config = dict(
    n_experts=12,
    balance_loss=0.000532,
    tie_word_embeddings=False,
    batch_tokens=65536,
)
Below are experts of layer 4 (counted from 0) of a mixture-of-experts language model. Rows are named router (the router's row for the expert), up (a neuron's input weights, with its number) and show model dimensions 160-319. Each number is 128 + 32 x the weight over its row's rms, rounded and kept within 0 to 255. Numbers have three digits each.
After each expert's rows: "gets" lists some tokens that make up at least twice as much of what it gets as of all text. This comes from a sample of Wikipedia text that the model never trained on. Tokens count by the router's weight.

# expert 0
router:118116176102116161127088111136171055092094104181175102067129080110095182165104103173160153082079098148103125081117132111103103097095135126141116128125095134089074142127170175162146171145089095045110162139153150088087105154158113121113094182162149144134116120156080165116120140117070080125164199152119137113109164103143128116175115116144109089103103152106135118160126176075118139096140109172060128121161133112137152163053176090128142140113111133111159089086195165178140180179114086
up13:131175146071101117138155166191132103079167128095132100063139096141136111188174158095139108118160120166119126081138072132067176121117121134141069068153118162132158190131128109124139133125089131106139119146120076188146115125124154178123111134166107129161079052182075068130160105135107082158161213130197134092089128113093093108111141130071167171119107179072144115154123129117065116086112141098126151114115156178090086139144156109096156142174071129115127151098189218118134158166175068
up14:144121177119145117168081103131115100142156139150165163076140040183113155109175124150082158103132129183163095086143063129115144142162099131137067097153092131149137137141153159139165145143105133081141109070123101071114117134112142097163136097087140149114137080132034107148159114124150156087077159163127115144084142123150171132153188153095095134102084109141132121151164120114137126130132123151166070152150140144226142125123153167094102110135125100082077118105142208110143115093131083
up15:144081043093093099080129156179153153122141149132115117136141095157136153096080100130110092174095151155188113107153127151140121048081135161142191101140127121122113109146126139148117159168141164212096108091173128110111144144118131098137119127113174107160083086118081101141151159128163095141114113170137145113073098165177103068105121103133106128158081097132141100168164153131120152118068173172224117181162120104143203149095142086178129137098119150123137119036159120120124167102137106
gets: ".", "s", ",", ").", "\".", ".\""

# expert 8
router:057084147140123098067078152088177074103114185141174127142103119175121094069143079117121117145117114143148134135115087126172068135160141148107145099096149089077137058167049066138163186088178098125157093183129162128105135088152134114146167096128155159112094115134096093102112131104155120125105098103141175134082190095148122125185100157162201147078112159181129171124169139134180170154114165102129094104093193143185090109092126171151130137115121162110120136087165175095079173125100070
up17:123125180155150111109109189137126093143104124152125099055126079160138152147096115117158110170115114197121163172173170176163093164152115132141106080117127083128144158114104174161072134111146129148113107134125136169184115114110108192108105055136155140127106167227149133092106132139112147107180112101144115165199094130144151133164130144203115094123119128119142124104137112115132158158132104085055105180116114152120127141112165133103203185135104109182139128078139161151068161109102114
up18:161122135159116157101139111110137186148103120158154081084099150165174113123118105121140117161117186135067080082108163162130137134117120125187102133130099133068109115134077128151123163079072131141182131113084144137168106106140116074129177164146145099105176247156163107180118123131101164172112113162112078119137121142128096144143155120081118151164128121184144210147183090112106156152072190224112096135085115200145140131131112104126083136054094071115124147146154114163093163175115120
up19:137167106092161154142149099142212133147141155195133145170101127077103047153121111094091205114092104123128153105119094145150132167122119164112123109088154170159116111123198129078163116107104122127157118133143072169109145109149123124158158141146193182140114102076148132098101177168132161165118103154080105066191145102139149153178145151083098102085188152139142071087159138104162122138086185116172134145107105138184094136141086163153157064153176162123077138078097141110135162091186131
gets: " |", ":", ";", " from", " –", " School"

# expert 9
router:104116108146079128103172139131139123166126081179110118151128102099078142171047146122136150150146101082094131177099105108140143149122111113151087093159129133133135129118182102163120187095102161104124126096097146056120056106137139092135135135095162140076125165126140153203153170167064156113135135168148179141151130163193117062139166107156160138141124125085133129064130227109156119103132180110122108173145096157101147155112161167095158108142105184095105140165118159135104159158094082
up0:166097128150077148139151105109139118144084198139080112114167161170142085154150133136125191113162127102124153166174100095105165150098057141180140189128097153131171149133098082104111120082148187129129088115105147103176122110108150163142115151135161156175179116132153048149182211122114104131121150178144086143072087133064137148147083157102167135143100120141105117128148114143135127100151174139144097118163112144117137095103112089146132224115161124113082071126140166106151183111197108
up1:143120117123094153070126151094135100131113144203100162096107140128147163154159161123155163102131133185143172131118168099119138102113144108138128175162120132082110126082105175185101133064150118133150148128101087166062139119082116136103141126125120168126083126152159120082094095148099145111171067180137114138086073126138116119105093126113151149171130112083152165204162160111116130111145092138085223166060065113102115103127134134104168124154076118099165141174129164149180144114140149
up2:112166130120183158160119142115149092141098088127140148126106183141110086153134116074082058164098137072166142136087131067112113113169104132154139117145110095133118078151190181135086088135104096149089133088067176127144120181153101082106157119116130116095142154175100196134086117107096187118093156094100175167124167172126129200133092167141096104108118108145104140121137114134155182164075171107153118123122134168166123093121114139105139113120125190181091140180155119083065083135118143
gets: "\n", " ", "|", "==", "===", " =="

# expert 1
router:176147108134148170138120133132092126134114139088153112124122108081119121101095055144131105091096128133161170108171135159181132169149053081136134108085137200197124161157116104124089132108139154093107143168167154143097159161103157201093163089167096170102077151114140106105147115140138075093114096120127129178101063118175201129115148198137132137108121152107158171089107108094119088132133168109116139157070082161153128116133144138146090146152124129163125087124103134166125101063068077
up17:170160162111119098157153163116074096130138081114141168115082104161123089154084139060143134131075121115150170133109117172124126171144133109134099094112114074140082090139101156137095144114093081127092143134094109132134130055073124154091138188124106076125135143079107134189144100139192141145181103132101110141180175134133124154152069118104099161092115123082171123116134152152133089113122119187161135163082110084129117048137203155165108118157147098158096092171105151126025128135131186
up18:110144124080120192171117102115119123041136076182129153161144053113110140118080064125087088160162091115134111154140100134173108140120141114086105073149141117151148111217096130134112109060082160129142087173146050106120100169163146126100110134192146131136183134106149163143134223145058200096103127129126128075113148119125099113149088157081102127124067064168155072108174122129113113113075162141103165100131122156122107073151104126124115093160150124102122161135132130143126104094139092
up19:136102154155158102162163131144103113127057106126110149111147119209096073142109094097066163153110101123136182103148066171079133100140079090065134132140122143101094104117080155161173152165107157120102149139133136101160097125113157154128106120106092104179097075106157096151130136192051133126140150119152075112141155195153115153054109120126155177111196165166075110155162128141168200165124102178166146133148204163115129087160125134117100105161161080058048156102115134088149071120128172
gets: " was", " is", " as", " that", " with", " he"

# expert 6
router:166110147145110161155078131151180164068129114161150127126103119125156125103147168124165073133143139124143131172094120152165147185098177089154115150110129179151111132162193087135151131174140109152147107102134095121075121159178192149134103164126203160099053109164145139133084107089107195110076162195105123151159094075081154152120170196106172101148094099068119152116120151091143068128191122156068119107094132159130128148140132116169092177121115180130181164113127141185067167142125162
up17:096188181129161131085122164113096126139148101154159159172145117106166084111150088128164146170111120131144125107090165070142100116072142117206164161085084149153111170165146137098163146127085104143120109160109121138184113073103138141094147166084140111143100110173175160175148134099149154120103073091117082103091125119158095094135072164103186115137138111182192141139121152131202103115096110118147113110128107081148165092145175139160127137078111063100191064142106111167138145084049132
up18:172086129072141089133110125126142162163120079166150069118159100126121125165106169127152113144155123174170191165140105132151179073058107110123093154140138141142091167067114180177074138127104162120129139116104084055144103156107101128191052128170105076111138096179158157176129148114167118150130170089156074141129086136161095137091120124093160114145181119159110131176150117130160080117243130115101175133127144085166218100072137172153168117117133062125183161155078142134105197089127143
up19:154139102086133126126165070087122152133110132110179111108137166159125162098172186150095101141140152121112149188131080145089163074168094157086155127111136146043134112120091127120102161110114079094152121113107083140127146129163133121091112058186133141160102131201173108186094107091151131133173113100188116122155111163146148131148118136158200105101138159158120106115140126110160155148095159137129111157158114183118159119117145143084197174118067118056144069138174139142110138144107127
gets: "-", "|", " |", " ", ")", ":"

# expert 10
router:150151154155147168143136127173164116071153196163091117131189111113181156158100137143084115150155160132073149079102127083188091116091170106110164120081156119174077063152129053108094167132182119089172119157146114056082140108143127136126126161077138089166107108152128121130154181109101106063105123109097113194133148112127118127140118111104164137126107073088155160136119160116163144125179167178108171104098157172136181117069091135149113115109183129152070176168148170160109134174154080
up4:117136142091114129152145116062159069086113154114106096144110153172084149215088123160118027138091111114114121121148094090104091113125179150156115156107129097062158166146123195110111172131196085137099096175092129170116152168119120095154107110106160150165113110174141091108110141123171147079149079124098134100148122079123134080186078107178173075091119166169117139146122165156112079077114197178103157163100148102128123114093101142067098098069154085086139079149114149130153109115148092
up5:157186165094166102142144159125173090159122151116168101106130151119086125084074118138135101116077100129136126187166129158199118174090106188145143109129120115128158147136160208081129124162166181132061119067118093114104128148108094176145130082131110089130190149104162108156147169158098091121102157149138121135119085127059132124101196168127163092111120139081127049110139117109155161097083172108094102100177101056175149153075182179068126126084189116069088125108105160134171127151104131
up6:095195204110116065138137126116130151079115144055130169100124089124130135123146111129062097149094077080103084135136163113118079112118116182099139165099158048153117122116153115104115128125102166140112197133131128184108161135100117117132070119149125165126128081116126155107073119121060180102116140103113142146123112121147111122107066118137095118120123171144130140100186112101163133080111155169104167094139134166158058121137108097137152154123053117137126127145118108182140128091131067
gets: "s", "ing", " of", " to", " time", " life"

# expert 7
router:128122136173159146114076152163169103099097108162180075158138117139117120064115155209119138135091089140112171141097154087127089133082110108147125095109159188118063122115112120157126127153130157057131081190120099072055183077129103182152096127106192123142149115122123102110088183157101096165097129194107174164136098100108148157101142192089176101150199139098114109108144102120103086119181175159132134063085169093183139144127116166098122196110100151182073161101179127174106101163096185
up4:197085126082085195107088186178103174131146129135085108137164135140168149087089094091085074147132116142146130179105135134142085142110106107061157104129121111120133143097111128154022133106087071145093077089057157154146114158149140162106069117161112114116139142161080154101063103092156103149152136104090098146156117190135142086155085090171127178176177093164164153112126178143077122176128174123096209108127119105091130158122154116127123138087127148144099102163101082053142097053113093
up5:154071117148156105079088102176148139171053109123117127161170157197117158133166123147134155124121133182168145122119121145131133096148112108155152131110132133075106135145059081110125133122181082188156153203184089145127085101205134141088165109141077099112081140184140131134152109089142140144131151165050061099178118119143122071137126142132161162178126130168118135176197104164151179179087115133130080110147102181138121133105092076093178121139187135113159154140146155157044126095084076
up6:084062122092096105099169112136143167171094189121169110092150125124122090121096124054088132165149145102086086175179138105121177196157087092117085108140175134121180134140104149127097142164135162075105129112142123099160128051102049047195129083094114140185074171114127145074099155139144063134140104138068146063098086176120099157116118146106074114146100078114170125127131139101051109080167134151180144125100090097158106157087108156142131165241133174168135137131101114206119165118095213
gets: " the", " a", " The", "'", " and", " his"

# expert 2
router:150114092140158138147162120154120116067134136204172109117091107122169122076143117127095191098149095161100140095121078127099093134113108110067087074107044132120118119155152127169091142157151188096100086135086093103113086145099147158100149133123096093094139133126141141108111139137054170155180140128144185107118154124086114080178127162115155111050200097120110133080145115093115101091107176100173132085066129199201179125159163104100139109121136174179086118105174095137079157142107158
up13:111145154098108113106104125135140155067153143129169113182114090037148182128163127138124121125140116115123116076172081124171087157121161107082126114160073147064162155066172145122143167169111153150158142142119140161107131085155147106093181161150125116109065134129126141136180125159092131169070120182165173142123098142115069148104106134099120077113157097126156125158158144123134128119152138103139175120104135040127124170142127148127092135073086153103108108087112123147164127134094131
up14:147146132116186138150146123082145128134134112138141102132154067112182120155066141117153192121128137192153142124113157172130146157164061179110121113113151143121106116132160161132114110097146136069184060141114176118120167148127116135125107138144102128101107171122110172143062121147125146131099136109172120078170104127143031151154118172114138165102193151117156117129144167114176081155061183087145146148079109097157169141144082150103146130082161128144126149112090136100150129153133126
up15:145133093137220073155191114155062101091142149133107145052183122084138114105089195190146150117132177168094186174155166122146197125120117155155104188096107147088144133127112166159098097108118111126084090149113205108118107122142085214090137081147169168129161109181113112097074108143138137138124150131123093161093103103189160192117194151090147130103112150118073179192166126107145087140089095103168132140110161170128124134140148159123121111124139094106058091178115136162101117117129208
gets: ",", " and", ")", "\"", "),", ";"

# expert 4
router:147173109079191111104123156080162126139163165096138118091132104174173152071150125054108151107173122155127202173133199158191147133147124088143116103119141149157098124100129139089070188128107105102147143121163142118090140068189080123148177127137126134108100125158089133100109114109106099112183170134198159163066129085104166138124099088096138123137173115085117152154117131162149169119110170140130123143153187108106099089140117085095134171159114156157088163140135169167096140080148115
up17:106118107174156148129100153122131100102121105149142144077137147096120103084117181154169104143123155113098158101111127135158093154176181101127176104107142119121063164122130124139140160132127057128105125158144108175123121149075121130127141140143155126169109125146091155131155104164118095131119133088189102159124141102145076099175162127152126158081173163145116130157133109146162143185145100109116108146105086181122161122101121150173057129113167089141180150073160127087135174076105137
up18:127185097090135121137174106141074080090116168139098146076198214088176085101139156149097132090149179101164108100183083134076069145133159134151142119094130143148130128132110155064121092167123162084137152113123120011122181124164095127113202126132172154189102142108133140120151222117137165178144093119115146166160109050157175133123125095165125121130105145165134108168102127128120136111071151146108171087125089085100066141128099109161161109106092115108185111073147056096119138103144160
up19:140125169088141108136180151138104112148074136172109151080100125109107178141153139160120134128199184157112171101139147131061078150111084119093122126126090150111145174158114143162164149113122124087085081159147099129125098143103109146149132103136117113128114131134138099141108081114163191105129071056156171163068096180126170143149132155126116196137109103151077132136142082095132185097082150196058145120074120181145129083143203162137077107140100093142123126169155090091117089081133120
gets: " in", " of", " (", " to", " for", " on"